From a checkpoint of a small mixture-of-experts model trained on Wikipedia.
Size: 10 layers, vocabulary 32000, 54.3M parameters.
Experts: 32 SwiGLU neurons an expert, 4 picks a token, a sigmoid router, a shared expert of 192 neurons.
Below are experts of layer 4 (counted from 0) of a mixture-of-experts language model. Rows are named router (the router's row for the expert), gate (a neuron's input weights, with its number), up (a neuron's input weights, with its number), down (a neuron's output weights, with its number) and show model dimensions 0-127. Each number is 500 + 25 x the weight over its row's rms, rounded and kept within 0 to 999. Numbers have three digits each.
After each expert's rows: a language model's description of what the expert responds to. This comes from a sample of Wikipedia text that the model never trained on.

# expert 61
router:506448479478467462434479486531492501501469480530512504508521507560510530533500488497493466506473482518500494465496548482485480493520501544475502480543493466497495525516462502483536467511544489530508487505460544474501468540507516489492517474498480454507542500505487523522498473484530527529459450482507482522543445510523553485521480511471506443509505527503511522511487553482468514543491
gate0:505496469474492473430510479493475515524474453488516506489516484526484492474561499487496503517511471517442464510513475485496539508499508476496532489489541506487500511508479527480521499503485511541495512497476464499513467517542496500483509497464519540541488508496545471484446524487498447507527478478498511476521500484544500480514522498490494497504468492519484511481466528433495454509456
up0:523483497485513499463478487508482524535491502491496495498467492531477485474526485449488524544510458505486457489514481502495498507485493490491544475471520503470485516499506523495522457527489539526448492490480479484499449510534516504525491504478526542499497485489521463490429505525536471530527461505495461472542501499552503491523527503505495475476482474520474500467459524467497459515478
down0:511501484527504510564511471471490557513569511513477505465530479500461469509502476510521490522492525528490489502491463489480487476508501474505490497503523489524564472516488493494527518520446492540474496523518481542493487482477442485510496465510470480474487484531488508464483548535483492497484513529519530521491543480502509532520548511504503527495524524486509499522529490465497471445514
What it handles: Final periods before breaks. Periods ending a sentence or paragraph, often after a title, name or year and before a line break, plus heading markers.

# expert 33
router:541505472496545484511522442514526496483483491502447484531507520519463464526488498499497519493544528508558435520505487461498524552545501488463503489494490409499534498465541516461498458497474560505457505492478495509538497481497473486497515519513489500554493517456486497501473473496500519483501531493518500510471528496463469512519500507492477445516470532518490521533474498476534527545478
gate0:509477497500556548541506483522501477529547464494485497475461444518487529486498500504472543461529489510510478505480503506487477492519501475490509502500484434529525484511519487503514515496514548548475511471476490494505504500545491515450447507527476504486488507488489485465498504511462484496485463500538521557488521542482490525488518541520468501499493539536472503491493492512539512516476
up0:482521491523513504520487548516494519474533529509528516501480504508515541503524480473486537507522508514487493492473516482488531483449498509492487494456481500565545512505504446506520509522525493519462498511520532506509513500503471542533519545529528518489522524440476503474498514547515497526463487491519472474529511481582516473497525491508473494451464486506503455512483471546522492527500
down0:469522505509466542507536511454523498519534511507497471498517503476515510519510534495464546480459487534445454503487488542488458504500539472478519499501516495478526493473489517497508530498448512484498484486478488482512466496519503496485490509494500499496529511457510464534491498488514531519495477471542440523522507515516497475547482517508533460500497543474493503510509485512525498523463
What it handles: Dates and headings. Day numbers in dates like March 21, pipes after dates in fixture tables, heading marks, and the after prepositions.

# expert 17
router:506529486497517494508453510508502478510485455508467512496500499477556521522495487510504492509507444542481489552528490498492499467499561527517417505477498428483464510451501488524493502532510540523516511472466541490552553561500496490487491522510496530504528502531489485497528530502472514467501496464517487500494534474540491482493518485504484500491495518516482520499520525493503501518540
gate0:533539520492510504500494465513439499545464465502451492505478508450523533497562549503482542508519475514490545504524511461494538507463481538492479496549473483497462480506511466495453477520521474496477515507494525513539508574523518500478493530509550470483488523519519471565472497496466515488508492518513517480487479466481453489518527474513489497526514486536526493469500497539525481501542
up0:516536515480514513529501496523450502527488476533483479504486498482504528507541520514513521531534474490502553512552500492479534500470495518487456517539467474513457486474524485502468507527520463494482513500488561522548489543504508524476502517543521483497505529510524468541465461539466504527501481508525521493514507498465459502514507484519498487493509500498518487468511493523520515507549
down0:506480464499515485523483544510533470470479499504518524496483503498496486553515455490468498491464449514540488434531504504476484490535499490518505530478510481547458508467491482482459548537474472518504464491480479535486489533506520472489512490539498496478482544499523497482504498505468523480484498494540513500535494493491519504482480523467507460509546507525499535508497521484517529576498
What it handles: Time nouns, discourse verbs. Time nouns and fixed-phrase nouns after prepositions in narrative prose, such as in time, following year, in order, in turn.

# expert 14
router:535511499504509508478510472533486496500499474503493495501498535458456453529486471482547495488528489494569504514470495535503536565487500498490476525458497472501513501480489502461527461485490530484516479493487499492479471466460493501470508480511509491491459476475522499449490491455492515479483551500537514498479501486456504478483490517506518497544511490528523569528493470505536472468474
gate0:499505491561493571491497500531522509476475536500518487495530535454515497515459506493535504538520498529539542467457473513495503508507498514524514512481491467478509506512467466509501495504475491515512492511528555471486503532529476506516515528497510456485493480536487509486508525497508534483516511489524498497449505505467489492459518518539486493488513467550538494496498533509474525450519
up0:467512519512504481483526476486507467426552532545506488520516522520511469460492529443510485522532508494437503491538515509553491530538489493501490513499514528488549463479472500528492446484483497484500495537526505500508478541491524503522486471518556481515502503497534521478516487494538501487483519528529519482526393521461523531453528528519498498526520528485534483512526512525487500514476
down0:482521477468505502547468514538472538508481500503485549489511466480495557483517499547492502484506468481450496501478500469481490510518484523514489509504493472485477503504497542514517543494480508523519456529508480475475515504490509490556486447474475528549481483508475488497509491477512519459518538502462503500529505477490504473527451448453502494482483471531468500518495503504515509500510
What it handles: Sports table cells. Pipe separators and scores in football result tables, plus position codes and nation codes such as MF, FW, ENG, and 1–1.

# expert 31
router:519463479502512479472493481511527512497482470522505504502527510512525536521493481498530457536495468525488513484480529485503497516533483511513511469489512453482477515486485498471521510516519517534533470496476520523487460535545509503511496466507492473497501482524476572529478477470522517551451453535508501491546460531525540474530488492496527467529502555549509488479480539511465514538498
gate0:520475532523500498520502525503504496519506555504483501493494508538505482498507468500516545482501516529521525518488478474521479511490504505497482451549518527554472524522500476515507483528560466524498498535520516508469498492494492508478513549490516464516519567540506509493491521506507486473480494518497488445483506508496447527520460532507509519491548522494497484522529491488492504500515
up0:497490495547522505523539499543462447554500528450480478507526523479499482499497490462474474533479455565469531519493484487506476462510508541495481515497439497546490508508479466497519502505499502502486496483509550501520522510498498488515470525509522519498507533570510479459514519487511464492485444470442457504477475507498474517437487480526453491516501458466526467516505491521491462497466
down0:513470502494495484513513475464473544475539534494505512512497488510511521529530487425507525515497540518492452501468516506509518513566507491513495503479507512527492474495487499517486468466565488524478441497504537485490505501517480501513519534510533525444491522504514468544496488467535464474516533508537497489509529516503514506531495498498486499531504474494485506487517504507541552482481
What it handles: Sentence-ending periods. Periods ending sentences before a new sentence or line, plus abbreviation and decimal points (Ft., Vs., 1.38), colons, and but or however.

# expert 44
router:476469500496493494486528527541492483450539505497530486520516534500533526500507533487513474507488450480467486525507502551496514487514480548518500512492470507485539496515512542478493532516460549484451505488524482502479499493547514486532504531510490474490541537538485479516465481502488466520465472510525544497484485487506514489502501498433564509488533532510541498483480452542505508480505
gate2:515484457504511520510470486441529467486494524472479505533446558542457479515463496461519507460476497532472501518473512519515486491510489487471515506515499511479510525442488489492515537504459536492535482487464453509501484503537530513482432521487508517477539511550433533521539506555507502531456498476504514504498503492511465479514511533486553514498510455496506449474537489535481483486495
up2:511501443478498518507476495449501487490491486495486495524477528556491481496463503455508511491499489511510516511484493505512500506523506507454526511519504497470507543467486508486523554506453531469539506482464469495482476504531511521495460530496509504472541515540443506514529491562525478516471491487537503493526487493524504482526531525499562521505486471509503431477541490519483474497521
down2:479501499459524506525528480501536546422530512478512479471518448481474514493516507469480468482441513455527474507460483544504496497491500505511497559504536518512514491481540506487532454484477524524472492524487520505508480477551474504494481500499475465454512524519506512508506511472502487444526469533475509498421490446503455486521548462508515544494517524509507492545521495467479526468487
What it handles: Line breaks and quotes. Line breaks ending list items, headings, table rows or colon-introduced quotes, plus opening quote marks and prefixes like non, anti, self.

# expert 37
router:519533508524494516499488510506494473515533511515501461561489506443530493484481480483493458464495460486458479549524493504562487499502561477528459519479492476496470515458521528489485481521478488493509516488501530508536541498507459484490528488508477499482503521512532493492507483516479501505482481485498512502436508495522477526483490500516534535429481486547520447488495496487507534474516
gate0:534563487498487498502505567474501486534486517500520533517540505470484448517506498525514523503492494481496519510523502490498511527532540544517489474507514533545478514510509489499493529497483471513484535482468527519491511517522473511477496490531551472481495508497544462512534486469459514518450548498501518510470509507508456495464506487482517496520472475482485528479513468473534490508482
up0:505513483492482472475476527495497486477461516548466517497536511528491480543528485481507483495512514488533522483513488450487513475498520492527513518534442502487495493425492484471437522550516492536527511568539522477459516494527486452467511510489493469503499465452471507509494503537461487418484517470551474504512498506517466535501544506461522487504489526502483511503520477492541501469528
down0:509463534513493552509515497480517534473466484500514483527534482505497468474511490542504516503498445458461555497438467475535513490533500504543492492449504467535480526527482494476525458488438493471521516513506488504515526486514526500490470462485508469505453523498507493520535472455493520466495498493515488487497489440523500436454500517502513503507493471491484495495495515506485490486473
What it handles: Verb particles and quantifiers. Common function words inside verb phrases, such as all, up, way, work, well, together, as in took up or makes his way.

# expert 1
router:495476499499509480498510460511496481478540522513520465485476496447519543499490498474500536502504465472470472521496478509490490487491499541518509489505513495505508505510527526513487535502500570490449502505516477489485516535551486460553501497531499474494528542518504468519499473524516443497475467545519505488441487476506540498496528504426498546504495569543515490530487469510507478483507
gate2:486473480511524477522488487517487472440475507533473488429479521492499550494482508504530500563493458502516484465481488528506507525501522507505521483533522494518487500495486516518499527509493494500509499535497521495516514502535529490510491541464511501536551517499534522457513558513504489520482485481526511482514466532517509495506530506498496501539462486482488483502503463491491502499492
up2:489473510486500469564492492483509524524521533467494510499484508522465463497535477498468527459483528492529477510496493473474480508465466476471430488517563467478473468496504523482479538510492496478512487513521466502511544493502485499509478489502487493551484519465442525484502456495510504494480498519490500477537508497476486510518550521522493492521510529501488547475474523512486504514534
down2:550520464505487492469507500466502468533475481472509463500507501499496525503444527518483522512521519480521477513478500512500485518477501496514504495500479531483538507504543505493485533515510504515527546476483515493456538476517509456472488477502512480504502489485539490485533509481489488497495491487505524500496460515525509466476485493499506502490466515524495506511489495507549476471528
What it handles: Line breaks in lists. Line breaks ending rows of lists, tables and infoboxes, e.g. after "Released: March 1978", plus opening parentheses and coordinate byte-order marks.

# expert 30
router:533523498485471469493473513513468483543487505550511490514503507488514500502463492486494530486506471540476509532472487455544472510530507523490498466560484498534517535486534518492539507521473518470530539525508539560499522520500500477479458513497497490485499524530515498491506517507488495488461445475510501510502519481458526504464510504458481514505483528494527512473492503452484498465504
gate0:547517483515476472522448512535519496485463524483501511501441503499516516516456502544491504485494490460465487505486497515517521513517508467518546502509475541479490577469486479534555504513493482516517487485521563453496502493460490494492484505459453508497533516485531475489540490523464509492494513495523493463532483525520541489478516494533478456433524496466531463480499484494515532502523
up0:537526480515475474509481515513492491504480528501500510482474510504508512482474483541513524469501494482469516516470484512538518504505496489503548496502487534491482548471493489515560508530485492504528478490519584471447502507451487504493481504473457540503551507466548454484545475511482504515490518498500496468507507543514509497455519478533501458439516522484550452453491461479507536502534
down0:458534477484488481502538519494481475465529531523495487449491435495488503510504488502519533482470492482505521499457511502518504515511473445494532476496540542492479543532529500494520513460484541487468503492491547488461534535500502495527476481480517495514506497474548484506477512508542521497451504485506520503478503498508479525483466439516535483483477485469451497473443496506536499454508
What it handles: Copulas and negation. Verbs is, was, are, be and adverbs not, also, still in expository sentences, strongest for not after are or does.

# expert 29
router:524502511544501501512506521460488497518489523497496513494455506507503567491512513504504519490511538478516484432537499523500560520516509506481543482500472451498449506505538503475466497503520487495532487502506522499531506471440489490496516485515482479516472479525476503473528525513483479484460511532537485515490513494502484510482513535515492472464559560495533518528482505518562484508446
gate0:534540525540511493509507526490513552499500478504527500513497487555551536512496491512505502503513515483502511489506491488500530516484509537468527546495481484516474512479496477530545478526476541482520468480521484526531477500525477499486510518496506472541442536494483508489545427486457506465486525521517497518517510549518479507532501458497484560469483534499545511505485473562538539496530
up0:456468474492533501497528488525522508493501528507486484503527524465437478490506529474505507505493491541512514514483493503513495504534501452535482477497522516475504485502494530439502530504520483524499551513489506480470542485457530492533491503503508521477537481497524432480494553485524509517505508505492516460500487500498531510497495521476500485540520470512424500513475548449456475476491
down0:492514501500518525519468508518486522488476472515541484482498519498498516499468525474510471497564506523488534533517534538468470515479472498503475483518510549448537493506514504495536502538494510465489454482518466522536499523498488521515500514516497497467440541488483493487479465461490503523487486559478521547509505503500503514517541484484503543472525468484514484522505516456507542517483
What it handles: Commas and locative prepositions. Commas after place names and clauses, plus in, of, at and during beginning phrases, such as Minneapolis, Minnesota, or "In addition".

# expert 56
router:498480530519514473494518427531447452511486514532489509529514508517539489498503505517494455513506453531482515485514536521514478513524533506498509490503505505486555501484462504506515535517525491481506522521491516509533485547539486471479450545491502494497525534484502531491493500499497528461497485507498484480524539493467512495474483506435503500484524478509509505534517516483498499489530
gate0:504449538519500474510527484493478455515459519527504486471506525507587479532487513512486500519517496533548552477530502483505457499519476510509490489504520558515549506525492461515515499508507483480469505510483518472502541478507490541502527477489515532496496509499445521533508524475513511461476496490564457515524503514466512491566455451483486472516530491535521501487502508551495511474493
up0:478474539534509486494534483500443458527472523551509499483517525518547460542470490535468497547515495540542518502496513473485462528514450537533470476460526526513518499535496483491531487521503481475472513540497487456526533504482485538494542488492504538507486513496473520518504506474514504468461526505528463501496503492490524467557454445519486518481498461528508509509498521569493501476513
down0:443492540463484488554485481515515516495528474524513534484496520522498499472535487546520496475512504492492448524495505474487525501481479504531511509541483521499494451513523483530436484503480504512487468502555475482530496479528524447544504518512439521474479508462487500486529483485491523496472565532514508487555501494465487470481508513521547475517530541454524487447475509475486480481500
What it handles: Scientific word endings. Noun-forming suffixes and mid-word pieces of technical terms, such as -ity, -ology, -ation, -ism, and spectr-os-copy, epi-th-elium.

# expert 24
router:475493520486497486497502507553516483461517512501502527532505544497544519543505528505486456501509476482495490505510499522514537483531521478508510516490467500504535493502501549476511520505480537492462521473521476478497510514557513473501530524499488478501523525518511488524492483543525473508506453492506541514478490504506488488509482491443514507496514551519529515507475474541494508510500
gate0:501514524476505553523504549492513484508501524507529491519424567471474484515473504515500510497525472462532507517506502521498483499488520513471498528471506436530467507503477519524532532486484550491493522483508544523513496495506493467538488483491534466495527512499506504496579459527489481518478474525524515520502539479462476492486524504515488489464471500485492495479498477508544507503518
up0:498511533460505530498506525472512472527501521511511505486450529494480451478463527500510494495525482454492456482491479526524458487483511504485514520444547473542481512504502554496471520470493547472494515464491540496482501485517502490542467490492536450485505488504553495498557452502488487516474529528518537559502524492472484480489523512475524491486492486470454472478471478487484485459480
down0:458514558549544493468507495517473516468499528490481516495506533498482490505524537471486561480458496509561524489539516502487517524511500515486477561516473537515562540514523528504520498473513540547564497513509540488493545487490494480492519502511438530532501516490520510498515512517489521490498493487505476490495508524527504527491484483523484484480522544463518492502484503484481492474454
What it handles: Line breaks. Line breaks after headings, sentences and table rows, plus opening quotes and slashes in N/a table cells.